From a checkpoint of a small mixture-of-experts model trained on Wikipedia.
Experts: a sigmoid router, a shared expert of 256 neurons.
Training: a variant of SOAP for the experts, 747M tokens.
Below are experts of layer 4 (counted from 0) of a mixture-of-experts language model. Rows are named router (the router's row for the expert), up (a neuron's input weights, with its number) and show model dimensions 128-255. Each number is 500 + 25 x the weight over its row's rms, rounded and kept within 0 to 999. Numbers have three digits each.
Before each expert's rows: a language model's description of what the expert responds to. This comes from a sample of Wikipedia text that the model never trained on.

# expert 20
What it handles: Digits in numbers
router:468475526560486505582482498493490506501507517515471519499455477482513491501492486502485491467497480543492456559496508507517520489522538531533520478459493524518465473489501468487442506504505503485496562494531495513493528522527544488467489488507515504518549487485489494503507500457514526517457502514510552500435518490449496553484487518467507455469445501505478496528499481493504449522458
up0:471504509493523504487465532566519506481460554543488502488455479506473524490517477471535466488508497501516494515512463554533476439534517494540477477485514493491526482503494499503456477500503445506486550475510530490480532527489510500486518457456497507487516519489504524468518485429475489573473515489520501458476488505471504466489459557500494508482494528519495525518463507470521539515470
up1:466472522515515504484461492488465524498502516473490499503494480480486539518520511489477483517486463517524517553509534489558498477517508529486524501512514485514501491483478459504499541533454515489464526455481470489470500517478530509480470540543472509517507473461500491509514438492488504481506512501503505546484493461513510470520506509486470538474485505517462461470517482468529498487531
up2:502480497511468476501471535515512533502592486471463476516519479517470514505526519496509520510500484531524525477508582473519505500520497501497531527516518514459515517486549455486492519498516535511513528480552508489527520468498495556486487515509477525500511534487477500509494551495474480497535501471492505517491539487559479545511492495523489462524514458451447552479489454532535499494476
up3:468492484472522466514489506457488512503498461540533520484488500520461471505476479508498496500525519522521523494482532563473504496455546492557485478554509476499500500488504520536497500542494490533477506552479482509507490540482515499528489479486557482460468489517480491519501509496514521487468481454514497461542487521500484518468497550552542506522527484557463516491494508517524501497474
up4:537458523502487475497522475522489520511537515494475512501490543505502448503549524487458483462461505475525477503462513520513504538484502521537524474499466534513512489435549506481409505490517540456463490491464466469523485506553510528512460490503464488515516494449480508494542492482495508474500476513523527485509481484490521540461502515470501502498530493519544509527508495530517470464480
up5:445459462508512526531487462498510525541524477505537489559457451498543483507511518519502497472514520523470475451544494482497457489451495493500525508480498504505519505502510541516528509532503482476492511495498479460517500483532463521480492466490507479502502496475510462507496486513540528478499538534515504486506502479501516469495473468491444509524461505475496544521454522510525521489528
up6:483524469483557500519495521494510467534484522485527462460497497495488505492492531464475465493549500475500495517481487477483543507522496465519486480467498487505453544453526481514503520463503468493491487518526537498464491501507460490482486487470557508482564458463484495492492499475460506509545517493535518505534494496527536472478479513549487484500522519512483495455475484463488478474436
up7:459505489546477534518512513501504493522502536520521486476496489538481499499507498483513481481495499485491509507538520477535513474514470477514491525539470506445478489546478493488521488511444512508454482497490485517494498519488521520457488495513493475493475494497469500534484490547516492484457468507500458498524517459519509510515501476510508460522490494502505495478510503533502498498524
up8:466511541455495493500468488482520536496527489480539516510511542475500478510518497502464524470508491491473574494521538504454534494523537513491486496562520464469449520448511463468503506522521485482488468497524435457490534517505543512512458507528516516496502466523495524480458511504500476485506497482513500526494481503476509500486505499511482489494510515483523465549559468492512507503493
up9:503532500515460517482440494519508450539530472516446466516515488516543466498539486458520501500496531458514506526459518490500522492489521547542525486514468458490538493468520502535478553507497520521492502542524471499565527468509525501473507478516513530469488455481461486480479486536516469483486504486482548492477464495495494534502485475499530528463506494498509474469515486489498505562464
up10:496542525539457576478552495490488525532475465508472504493454503484491525519510507526525493496499513527510473483545486468527504506547520475500475465476496509518483496526476506515498516476457445539510495483524506502492474489491449490459486491502487478492516457514534524505482504483479527499492500527497464507503459510496521487554466532503470515428467487466478477486485466468479473520479
up11:526452544477500545522494506509548480516518552507540501470519508493485484526514477474522508480533508480497514474492503498512529558481490487548490512486461501534464480530533573494473508478504490488477470515525466492481503500478506506522469506467507479486540499508527523472486535522534496514488528520473579510504516519484474470471478511511472486529502499480520489483512510500433479513474
up12:502499517522463506493479552475505533495528497504544480503494452449488529476500462499567447468526461491487473528517484508514510467499514532530491512497507511523501483488480490519510498497495506535506567484500486483500502495497547522515484483505545493486486493438510510507499504516491555524525462514488519523473499506501459477485495476467522488472515471513450516520499485492510462489487
up13:487456515502498450463530498527496549529476496524477491462519505548521510534505508515494477462542520501519521527493521536494494491479550489500516515465500515500459504485484498475463451484490525477533510482507484509494525513470529507474456510495516554498501483475514478504502530483467499517498483452479523534469516482486506463475469531505522510494534522503463513483546559467511504461521
up14:543470500465491507498473476497500492496517542507500518474513478513474550521560489463486481486487513511537506536485470505511535507493544491539444497490465510512482537494527514474492494500494546522489480518479452481452500524502524529509538535477494449498503493530507502515500489484509526518479485531479485482489530493508485496500505498489456516509525470526493564456462475497499457476481
up15:515513515490530516505519536544487512516513516507477435506480454501484524482466481454468544530519481516509479486491535513505515507514492475468509503498514502488555473493453498487481502480516451497510527509525499527482465478494507454435476495508468506539505495535449524505524509503470496490510489530503542469529510500488523490552479473452531490510502509482509460416451478441503510525447
up16:511504507581512521538468489527495501541467518561492491496488471525509509492480526454510498493484470522495525555499524521533497476487504513512494532496471491512445460476528528490460480524507505478502479463495496480526512527503528479470502520461465477530510494485515454513490494472511548496466495530514509469493476458494497488495513510509517476504480459547464492467472490511498475474490
up17:511518484541502510531481504482489492506474496537516473489470502473537504497474517543471470483497498499474520512469480516467475493507476468499539490461502495483495504474509478475481462507500513469540540539481553509557536516486493506513505534569471512544484510492489460528500497476520490584483482517491522508496459496524512552518474485488510513532486525512512503559489503535509490549524
up18:518529531483492483505488448467456508455513474468451485530480511436503482531500480535507542537496494473527513519486494509474492497512522502461534476502508495498498483500493491513474520542496530485481551433476504476486527508503531509523498508492539563486475491536508488511481473484497451468486509522487483508454515525486517510513493513478465492470464550517528509516522510505547500509566
up19:492474498492511554550533524518520499505483538500505536515483475518519549509511485478467438490489492534511502525467485491489500547476467477522487482480457527515419507503507510505491509475473498508477502476492538494496496503544495489511497505461500431510509482526549500513491497478512500520490484541494474480505481530456504518469465512516539512475498485449478495503495503510476480458512
up20:488505522525521464511489488493504527486501503494494482493484455481572485499564456531479514523475479483521465512509558525527496474465497525505533476496478472510491469476492456451484483521493558510484513432523518502518515488564535509472524471495542523512551494477454481472486511479494482483482530527471476486507509470521492500496502538523484493544471484516464508508510501529526454509500
up21:482519519523513478544506478488483525488537503503557497520495440499501490475520501498467496495502540498546449514480513549467522532498543487535493546561461557504481514482501495528478486498461498485551479502503459521523515512508548483465494509460504449499502502471455465488493468529492517548493497537487537491482483491531512524514460503481500487511447517516461559470538452484487482520438
up22:467480496520473472510506527496516499496488453476471495548539502476522486516513541492523490509496546496529518516485509499541487448487508512506474510485475498518512512456466502536449535524490502555520505505476504489498487501512515512497474491525509500453495502486494471493510500478528481502469494496498513487505487496484523507479490495451512486521474523514496530515496476500489503563469
up23:521531503526496491528504510521487535525502473499490473502510471518542516523475526546516514482534491521530467495508526514488489480468517496521515498493500474491465487534488507467477490510482450489553535504472492493497519524565526468521487468502507505497480506555481484499479486507510507506497482525501544451490481512508515532470461484508506546527506495514505492447481537493474531499470
up24:509497486467539532513478506504478441486497579469540451503508515482525438467518480453545527466467507472477457503503503515530475519469492474526490513497522479496552485492492487478466479508534499528490529539525525468491515533493509515524487537492469485503490483505482544495537532462485489495477529492480496505532499464472504521482513463476513484510517564459521496502500530483487510557508
up25:447428507491493511494489499479489531546503490513529479507503518507514469506507496507496440483506463533510491526507494496506482526486512518485489504473508510547478524499480497489517513539474429518487460458506492513491421490501492473460484523500507499540534485525519437493503542494497514440502529488561526514499467456479536458469485519451510502508466499461496535557515494517489522478501
up26:496476494469551500511515493467492504478487471506478506512497474516529529484507505497471542493521498566457507550501523504481442553501490510501463500497528461437510504476479485499472472508475493487535501476525501473505500505489492490461499490534466481514495507501461433469501490454450522513498528501476522485529500516452505484499494544534527515514510478476477461498547508463483467497502
up27:471507540438478494502535519484504503472502487479492553541531529498509483469481493502541508501490519520532464526528485507502506389489499513472518443476506496501510519497524500521465522481485503521491520518479499510504515524538494454541511502495482511504464519499518507466475500541515541482484512433467501466527532511485490447520511497458515446501492531504506426480503475469508536517537
up28:495478541508506492538519493501517500539476459493534496495499507449527490466520457497529509517533489543505504520514476485506504519521517529517479469493470507520476545504526484533551516524485466490512458482476480523526451480488487459500563512485523496566491433477529507481500502527531512508504465507471520515502506461496514502559482505511486515501472458530521500506508466463451496519522
up29:510503501544503519510506490475468519465517552511511513486492505471504498485454524512501507475500515539493497519510498490507474470487487499524492501488524477451479520495459448511452516510478532543453569512502515501440476563502538510490491447516515531535460487487481491465488503487489467516504478489541471509493540480480500461514496510504511472553504541510477502563538525457523515491487
up30:532486518499499523488512479491513494467515484492505490487491486505539473504540520482490523510496512510535467489489514500479522537473513477535552494479512504465505510540492489498477479529490513484468485515488476516505553445531502523505529496529480563540514483526474504491434470488495499489489499508486517488479519497530558484484496483523506521473501511510511471494492499487548490462482
up31:496487480512476504518517484488507455496500538516497491513493466459511518502526513499525509476464483508468454502552507511532485506498507528502513500491476531540537490481531477473521503480524494514514515481451485476477538476506492545512515499539476485470522492454514502498522507502503499518515495469490528530502511504479461510533437467527521531462521496505540504500477468515462507560506

# expert 39
What it handles: Nouns after "the"
router:484493478494464537516511480522480500476510509521527498483460509510515491468539490506485517497501435504549444512523547484508506458489487497503507471491476521546501498488496498465499429497492498508507480488511503488514509498534495515451473493440494500522508462473478462493497550487511510509491495520484494491500508520493466522538515484504479476546508515498481464508456531490528494510484
up0:493555451506482554509525498519509535539507513472533474467495549457467472494512520485502506517520465503531541516493524492471490471532463491484523458495498519447496527475504506531487476459471489509485461496484471532510514474514532485490516510535537524502519448500491482524489558537432515521502498458523518495512523497484523501462506519537464479526515494523501478452484466445492498487472
up1:468504510500551517518508465516489461455515525465495505487476529500519491484512463483511512496487495526503487513482497478532469478473461515498522463505479557492511489480524502515515496496479497545500525465523535556454485511517477507484473481516481539490471475505495541530522478504516500478464516544483458495491493494544536571561501505482479474469551516486464484488486479516472502486508
up2:500526504522500499555561507474463482471500512485501519464462516501532477514510546518523504541495508517490489494533519511491444498494515537520538529499496480539482499482479447493466482526462482529539507460477471484495513506478491521463504459513469512493497492521508549497505500437521483546464523519519456518498525504507545478510479537501474516484471474491458505519488496521476517534488
up3:469483439469469523542520466509447521527502520484478486449500501518542502485520508487461499549506479472518448463550508502513524491476514530478471467490502524530523461529489515478514455474499439512508493480520505492491496502524463495499438508441485479479489477457501486483510529496531558484521486491506464476520520503512486532506529467531514502511505497513500467509481508491468504493478
up4:517492527468499532450534478476514475504496522472529478462479575442535505502528501490479474474542461513527475480497493513488502479499480479531458466492487500565499487499477501496502513495518471527471474481465528498517488504467470493496513530475475516490547511472534529510496508492487497464476498491487483497496507472519549522503502482496497517467502498547514493506509536534513514489491
up5:530536513481462482523512504493518528498515492467500487471472494547493533516485483465526447517503505481506476475502492539458487534530532515506467463517516514521485504497447470499464507495453507531490500472501481472509494491526498441538508507496512497485483498518505451511511525473541501504506476511494515465529505491457508529527489525499483544504478547482510484510489517530539529541486
up6:525484478498500522509487506496526505496484474529503481469496547531482460467515491450499490498490522489539504531494543481492482513517475471494501508496525530461495515470523531481487538480528492483504486509547507482505519512520509509486480501488499476472545501470527447514490521471473505525475491497468500501497510504448501516471529480529470530507483493476490497488491485546461534541536
up7:527493491479500480520496461456510448534513473520487485458539491509498516477530497460481491484455497542527500528513480526547478528509486456525484489483464523469461489457501501479541479511432521509517478489540481466540514457478463497516497551510476525499503514448570490482487530457517522509489499485483525490463469487499504538513516552507489533510521485499502502542465498492499481548520
up8:483513499556507534462474532555524473513524494553492554480488503534521540517521511468516468473504518506486498518540545494469488448477471501514512502477503476469507541468546515492434471490518499443530531535500498498510523494512467517487488483497494507481483473490496491452489515523526518481485502494467489485510476504472473445475487487445525514509468516519496518503512493534505487477507
up9:515527492514539537504461501503525513461480486524531516446484500474524514471469516537503526473471465516493504511504483495457511453463503475503513466519509479512475525495480485524503467492502469503480501479498503484523490471477466504471478436466490537483511439513511476490512529460493451501506499501510509481515478522496523463496488489538511459560492526502467487487536518500495455496503
up10:516504461513464489523544519480501488490479476492492504506480515492487494481537534541530489519462480520481504527516529478493482457429485548503502473477505482500511476481571528532479504484435490499503477523491487523497493535543496528493493499495519488485442519523504499495502534483512503506462515507485520501474502515508475537506462462498526507509467531453502519468492460462527526507505
up11:515539481489539469500520494476523529490509529478501505475531513525519513508486507514531489515524483526511480545508458494499532447513500495517506501488481509508512463469502501458512475536519477476524512499557555476485537495478486513532424501491472463548526552507498506543511524500485446513484478497524483496442495495455530524541489501538465481532490511522539463471485511536488492472510
up12:473440506502454473486514538515491556536505526503539508509494516537489484458508533498525462481461470519506489496488554504589469492498504485520488479479537524510527510517506549472518515508496489517505503528447498531523488509508489513506498505504496485474514480461475462482513500469486502450477450530493481519552544530496493545500500481540496497499512476503519509514505532497484484458501
up13:509493472501481494489507529560476508481491508511540513514491527496507483522510503483497498515500476467503477543552502496546519495459486514541459497478502501526475497517482481475507511479490519480472476472487491482469469516499494510473533514530502522491503493491543487515524498479486530482448497482482484482497532478522480489535485518515549517494526526547540513470467463492482502522457
up14:492528495484477506455500488521487511473481526572509497488507478487513501482510506467486501499513503487569507498470483547477520509457472496499516470476506494530457480494492502474486479482501507489521491489533521483533560500503528518480510540519493496522507503507524477554483497472482533507511506495470508503510540520502477478543533516492467457502527534524522484526483497447548487467461
up15:477480497476483472512519523494496505527507528453524491521463534473501529494496515495487553503471516513473474479468510470532489484525484494474523479498521498476496500507488466463495484481505479507507582560467511532503520489509503478501486540486503521516494542507502451492448547454482505508494492523448473537503488479492521501510491514485563506489464530474459484490512477482491491497521
up16:486521483492503489495512469490505464523521533546494521474535514513512479483547514507503511544487487508508513522529513515501493493519504478494507455472464513486520423468523549493502508450485451475522471461524468515514525507520485511484527594489476510484466448453540517541467547497501480497511546483469485482486500498506485523486502523497490468564512496501506514526531490463510514503481
up17:513514476454496478491502505531504458545486508546477499539571486522490525508516470483451485471554506517508480509520483511486509455497518517452529503466464468532497473492458487492508507453467522496500496475489490477494521484534476505482512495479549494518478492525505532486473566534495528476537477521514512459493496488511491499553453490508465541534491552485474512494522488506510494484560
up18:512472488530524508515510475513532481485474508518481505476487489532511488478514515508468500508447506463502501471472523484502491451478531508493472499541509533478522510507579479504503496492492508515537485564521494511524521535518466463444461508448484516513529475493492496529515518475494542517502508515487482468521477489478438529545505517561499486481504511492497529519499519489466471517516
up19:483506451536510463544531479488481493469493496481509502439514498513536494462501518526524516518505534507479488491537538488527533494530503495520507511511544500508508484477511498550489470517498552493527473463526509492495494481515478516533507530466481471527467527519522549501451514499541488481524503507496482479484472508462520497499419463506551496511526522498484454459489463476501508519479
up20:479501482486516520494492519506513477508534482499515512501492518549527478518523465477473517496505527506529497481513570504489451485480535530515459473468500561503521540533469486510488565490494517520498518497491484501535497451495464481505537473481537494489460479510550495478522512507469520514500480458454496498515490475470524501475487519494495514516504498475470486522485504503469492477484
up21:485518520478486508472531504491482489511456494456468483491486455505556504531555484479500551511542515486524455525518514482509526487502517543508521488500507542497502454480500510495512477512511480505500508489466482525502512520561500511486461543486492454524561477509536519461492488513455531483531504572457527478493488467456522501513524487474509480485509508509526473459531501464477449533489
up22:533500531498508472470487487524493500475515471524479434528499510491484538530509494495463471447525458459529490496526519498460479486479535524497545491548463475524488492534465509499476494507465496517515518492489503447482506499520545492517541543500503511512500505510516474483525510488528431532484525515538503477518528536475467471525553467489492535500481503525507467479546511500547474474491
up23:450512525503461542476549460496497521518522477492495457485492505453471519464475462478516562477489509461527516506511555528477491469551480514488515500496449466497506513503486510502544494501473501466557533520472509525543529504494534474490475547451517514487509501485457525508536534484514462457502458483522533478486524499471507517503486513484484554499509545472451483489520537515475521476506
up24:429495505488471473529531524573487513508484474508477483466466521497464501569506480514498505520501499508525495483544538520479531523490521540542521482488485525517482496466510509485493475507520538515481492465445520485499515491496462518463487502462478496531529506501482500487469509469543482469468505533491527500506517518456480522558473480507487491516470511487538516505488530541496515487469
up25:492508506500488550483511520490471506419563489493439523491489489460494458496516493464505511512464481486482517451463511505522507510524487467495498477533495524532486482471476495509494442467507496501526498465497520470490483515538492480483485454453498512507524490497501498494549547491500488497491496520495505514476514485538504468499485494434477512459492532541460486477535509526502526523486
up26:443544505501507533472475513466495500503487499513514490523514530519492510523486501543507511479507485490535469521541504499556478490504536465490528534532481524539511481487494484443515467491474521490498500536509509540508519532562533483506535503517496510542539449500503480520502518503515476464506486512498484488485502448491483460535532482531488479522487503499511497490454502499471499422498
up27:486466498465504453482498496494519528501544481526529482506483476509449518513503478509490513493508461508511509500522454486533483475545552488494477473518499496510509512505462516505532502561489517502516482470508507507490495498496495500513509487493556539471491491504469520470536499490452539484491438479542515531493496489498494480517480487534482481526521488460531474449525473513488470519473
up28:538485488513465522471480536511493511477523521495527494499495497453474478541492531493457503525515487496502478535501485465525522431513485513459508473544521481464496527507470487512494505490489506519517479456499488518494492524493491482476479482515511472531481491505544477499474522479484550499497456505487514515492510517529519524503496518498482503509472494472493489482518501488485508442502
up29:497543516519484511471515479494530523494487532504480525485474460495529498515495493524478524523539513521527487473514524540478497536506535499500485505521516546529508513506506485465492480511488490495461508490437497502468507519550481519454498500484480477501510443533474514497517523538512462483528508424496511486458481515481528453515475549487508503527485473529455503493513503528481522526493
up30:501549439494495487527465506515463525514466523501509496521473538515508497469527486523524502484502469509506512498548510485472478504447489491494522513498493489505457469530480502479507444526498488501522476503490491528514527521506524505481480497508481510499473448465518458527453547497513479509503487478506470460480524495536456489493497505493521461500474464550536546498485505463499510509534
up31:482522511487477533504528477554501482502450475491457505497488486450514471492497441512481541505534522506500511485510529518469470474481503507485466543523459514457483503481489486497487479496482538460493470474504481499523484492524529480514528510479502479504517435537524523513497489477512519503487506526515476521491504531478475449536528520463500503477481508469411462542519471501510507499516

# expert 44
What it handles: Year endings, date ranges
router:482469508530493492522475508513499505492512511554478531461508503461505472468504509517454505504535466514464445496475526486515501497556540501495473500485462547530494500495504509440513509505495504531477519465486474512513521474481498485446510501514518496484519502484506505473478572478516520509482483506498527494461527469487514494498493460515500472494455477519514485484477497548465468497452
up0:534500469518476478477523508500455446495543486493537536547524486498460490494507511524517481455501510518493499520498493469473472503497557509547511478520522471544549499490528459487495517519580502483497516480470487511497503493474440530510488505516484511488494508474478537529514534504503460506493485477452526522481510543479504511469481434501481529468472506484524460521500488489512503476509
up1:510484481506456493511536500541517497515443465482505467493509465498502501451544473484487515497489477548518482530482492476515502497528531491501491531473499515505488468470488516490520461459432494492485501466514453526479519488532473520467490506487528489501489458487535479524559539491501445478511499532485518499487473546519487524516515522556493481501477489477501473487447487498493500506494
up2:522499501487531500501478503532484546491529506499502469507466534451497520464488550508510506526520492464474526505546523493515531491480478543519520512515505495547530494459467444513514498501524487494541503476493489464489506499504478463520479493503494524501532499472509467485468535444485487515482511539487532485507492533504516508487494498478513491474522520486510530486449456525459508509448
up3:484481477484510509506506488510496505492490486501489510496513509492494500532536489505480536494532479515512504507462531444511481475470465492520509504510492486462490505489550475484501473502491484507487469507457477500514497510515471499446483484496473483451527522459473510506497549483477520508478500452491527514500530497532537531519476490498505467497506495470522492502540501465481484506522
up4:519485503480485524506513479518481491503477451486470500522527464503499471496518510480497506509490478500472507530520467478516482509550470472513530511486562512490541451501515507513512525468472511554540546474499504516516533529543466501488522499514462495483503490506454497481511498471523518512520528456514484435549529543557492504482508555509475513471448473477498485472491433442486504495511
up5:488508532499498486470504532490509514488515510491525500501534478505517507489478488509520522508469533539444427461510488499455578496555502513500492498527488527526473478494529477512512490519535490556491474501485492512502504470477507494545485553461467490505490517478547562523520501485505522526483496521520482515480490524479469523494488504523503472522505479494526409503535495541482509521464
up6:490475503495508508550522515480516460474465503537453487439528510503491495540487505473485493536481466521468509487476543531479503532510494500498518461505496461481521493490497522488513480529510476532506492426469481468497542485474514492465456477509485501511508497522511478475512513511513496518456502518494494485520506510503501530520502502520538486504491485505522485557500491517479484505463
up7:539499502472522480475453525534506495492503494506527503499480483506489489483512490497465515520504520529515532492495495475525510493505484494502514497507462507491518457491454511508517538521497514503522489503490493450466442500507487481473497483496462519448485474535511523482483528518524511474472488483482534515478528462575511528529502475552470511479480477498479453543490507468475511529456
up8:457449463539502504511525537481528542497544468500494475524513548531496511555470492480524497524510512519533500519478481488495492495494537488522520508569490523498504503502518504488473511500484454524510501492508456478510496529494503501453462501530524489503512544545495513496530480490496488490466515499478480478483503536506553479531482467506455489522508483495533503525509501526481518484474
up9:525481494527505533513495502508515461514499462502517489467503478495543475462535524498488513514511451543451506496512548531501497525557501471510495490488488466495485536471518482524514518465510475476495506469541544488552495462481479510490540521504466492512493445451508483496507506495491545522503472481463532505478522493482527493499501502548524536546511500501506524481446491517482440481520
up10:527490525452511467528488491517432486484512471492487540492515527484504438496516434517521476514496489533526504501516511518494532464539499554444491495500485517464498472472457511476530528529508471506473500474523486549453495468463533499491500514519478485502462499541514482491506520440468524519454507537477538495511509506487432514485523466488466488500507515482515506522504512522516508534494
up11:510515466486476489502486515471450462513532499546516516503477472461514493511473581476484480489490497498516509512521489491516487486499492489513517510517504456517466517483498451468517521517492443540526531481487513520510476491518471500457526533524491504559481491502501463492454488433473523537514521482487525482507496440502514513507475509509514535455480510490480465514491511509493509536483
up12:542488466504488494508520483528472558470491509513482493502466465494484561491514515481462523487495508521518560491488531458509473522490500519502479456531485493482505463524477518456546493473518486531506528542464526484500504450441470478443485510494493510450514484551473504512514536545488451463508503528537492519502521504509494504507512498498480516487477493490478495525446519479522511499536
up13:522486507459524500493507476504528477482504475488513521525506526486501544512468492527516498473512487515512512526520466495558478453516529505501523448513466495471480492544478506477454487549519489503499526513532483525482500503512530468468507443515472491489479487584518510451519543453505490509462488494499510498516512507483474516492444508519509465488498513478507461504477495494510524505502
up14:484439470495471495509510520521500527476518507499562493503540536486475462491503504515446488507533502467526501521501503515491485468446503502526516526493507521479520469493493480457517510505508506484491464529444484548527494499475482531452476492514494540516499505451494502518520513488444489507454526485508474504503473508490529517485514471522482492510537518508481502508502497538476495440531
up15:453454466512500492514466488473487431492531481497492479514514508492518491516491505515526550467457519517477467525527527483485528520521493489518514514496447535481529478519500520465529497484508536523489518475513487541510508519497516502487456544494436525457514469478522544510520541503509496511488444491522472505502517450523468500500500494525480479501541475487493531523497527546465488413507
up16:526520466488507498511504469540485479481551544479543518468473519578527521516505497480450502501497483504455468494493518491549497471535580499483499489520489526469554511512481502509496515529480532521495504527533497487520496497509485491503496531503514462471463523523473456507455522488517486499504517502498538500483486487497488487502501447471501503503474495526498490510519537559525519491524
up17:524497497487496521521515543499508505489519510500510479512473532533476525538550463507467475505515514512476465509514515539533478505515495547527472558480519505519553526529525473484479534533518535495538484489466475492507522484500506506521506470478485481508502514476519531539489498492456505512502471517482520424463531575506487511479513475491517501534500493510515519501558456509483461496460
up18:468485483567507479516508533517513502495483517535494455486496532505526460533476569502438485539525474475506486494522516498496499507483535496486513494533480506505542519515496475512512494484468517510505494551486483493499505507460516508467505506516506499540502516489526452569484543464512497473547516508515487459495537510499497451511516451505492493552467524506481514528479532540523518450491
up19:488494466498462483513511513505469524521506501507491478496556502531504493483519502476432537483494479513539509499508523484478474524507504519492479500515473496478488505495496499514497511487497502531549439502510504485492517514478500480436487516527512528519503478527504435496545550492527546471518534467538520522501529531521477498494491510503464530495494485522481500530496480512486468453520
up20:482492518499495545543478492509555528464498458545514478508478518468497450477482512490505485534517488533500489462509512474517504507505507535541508472493500471491505520493527472534567495519498486501494498495477503482470505514459515468515555466482510468544515474487517458449492538544495496520453470516470499469560469439500506494488541537485518509480463497520457523502487503496489492471459
up21:518489487532491559462478493498470501461489476490491505526487498495502546504506544474477497503564533563507486483497485458508486505494520496481511552489519521502518520549524522471492526503489530445474527515515489529542462484537521500532516468494487509476518484514481508490480526472458474489475467487465497529525493510513504474518475466538497455506495487474476449528519562500463468488518
up22:474515501449492504505474507458459521479545481503509502454502513482525495498505499507498496474512502539520465472473482443477527542514547499485520481526483531515515493471491486503523480519511479493488506544522489522545490511504521479476532544506508498462495517466468513479506461533521519477440470475485518512509497528519506539418521455509474478480519522461508529469521485492518499446488
up23:529481527533489500486496543450524517485489491572509484503454546558524499491491518525525485530527484481485498509512493519531490494510512490544486501458557546515480541515540433485506514511526462450494481473486508452503546511461506458503501514508540504549470490515509559496502499445447506498508523500461503504482511526477475499523493521458463528533525538509532496520485474508482471517527
up24:475484535481467508544472547510536480495506444515487497452513546495521482473546479518534516491528493507540496471488506520551477513525494442532513475527499510458516517489480461515509481533503483521506503451503518510481421530499483490444523493532540523497473486472501496482523498548476489535514482484510500514503496507521522543462507494523481476486529509530487502493447489440492485480517
up25:460495515479464484508487484514487502504517529558507494470487522536491491531487496520518502546522498472485526505514546412533502438489482470495506454487488496517549538505501495483495522497545479527462525541498506494460490514499507494485504467511469469494524492524481497512495549492459515512479496515512520518479474498490508481460474515504475511502527487493480543509494464556485483457534
up26:566456482508487538478532499524478496476473498540484521499448495538530482526523515465479476462466449469502497509516495483525501490502516493536557541464477501508540498494512480464541471514496515477528458493459520499531514512507478485519492470529526496514508474469531466490514574479498481538539511503463500486498503497490511532523479497511483552460428522521488485523499481521474494512522
up27:551478509502503530539520502489535479511521481480493490488515492490503529533542461472482490525529479512498497511479511449548569523490495490517495481465537511462469468510472470508521493518510472499512532510529493476528480504549516465467495440474496486518535457464565485477495467508479505486506436519496518511529481509489506489533479518523511502521496498471512495448458444521458472502492
up28:506518520459507511515518545508493488487507491503524513473492509492508519476491487498515503471506482498500488477491524519463513509546531505486510520487483470520477514471520457441532520495508486524509508449484510538531500482505486537496501478482524488504499456546511517469477544488476467439498515516455501474517463479452490503528466513515530516469508488482540455533512501484507465486437
up29:489483515483486565515528511472528542524535536501510505501524503455493512562455516524492524501454492515498518474468521558467470510495516528521507511461514460466513491473481511507483496502495483508529495488496469481497489493455490501470542484517518500574546519492542487481498471514507508492451475502506534490527489529512513534469524467461480554538501462505506503483457457532465499489510
up30:438479502482458477459542517501482546515479494525498486515490552452474504528484543528485531496513471509472499474452493536453488480507526495496522533524457530517477459524533519506504505471489497519530468518463505521462549507481475489491492528501536528502472496495535538475491500449484525474464482483494559535485528496518515482477503539512475483498491490501482486554485449487459545499491
up31:457472519493474504473502543516513508524511462516543500543520517468534504460529460528488469506529492517484498525498534495475481505532464491473470503552493503523470528507460475487512523492512497485492507484520456521481563499519465529476475458510509518478492467447492501474478530454493546509465503483487521524485490483502528464487454531479472515522496464509524498546490475505450536527510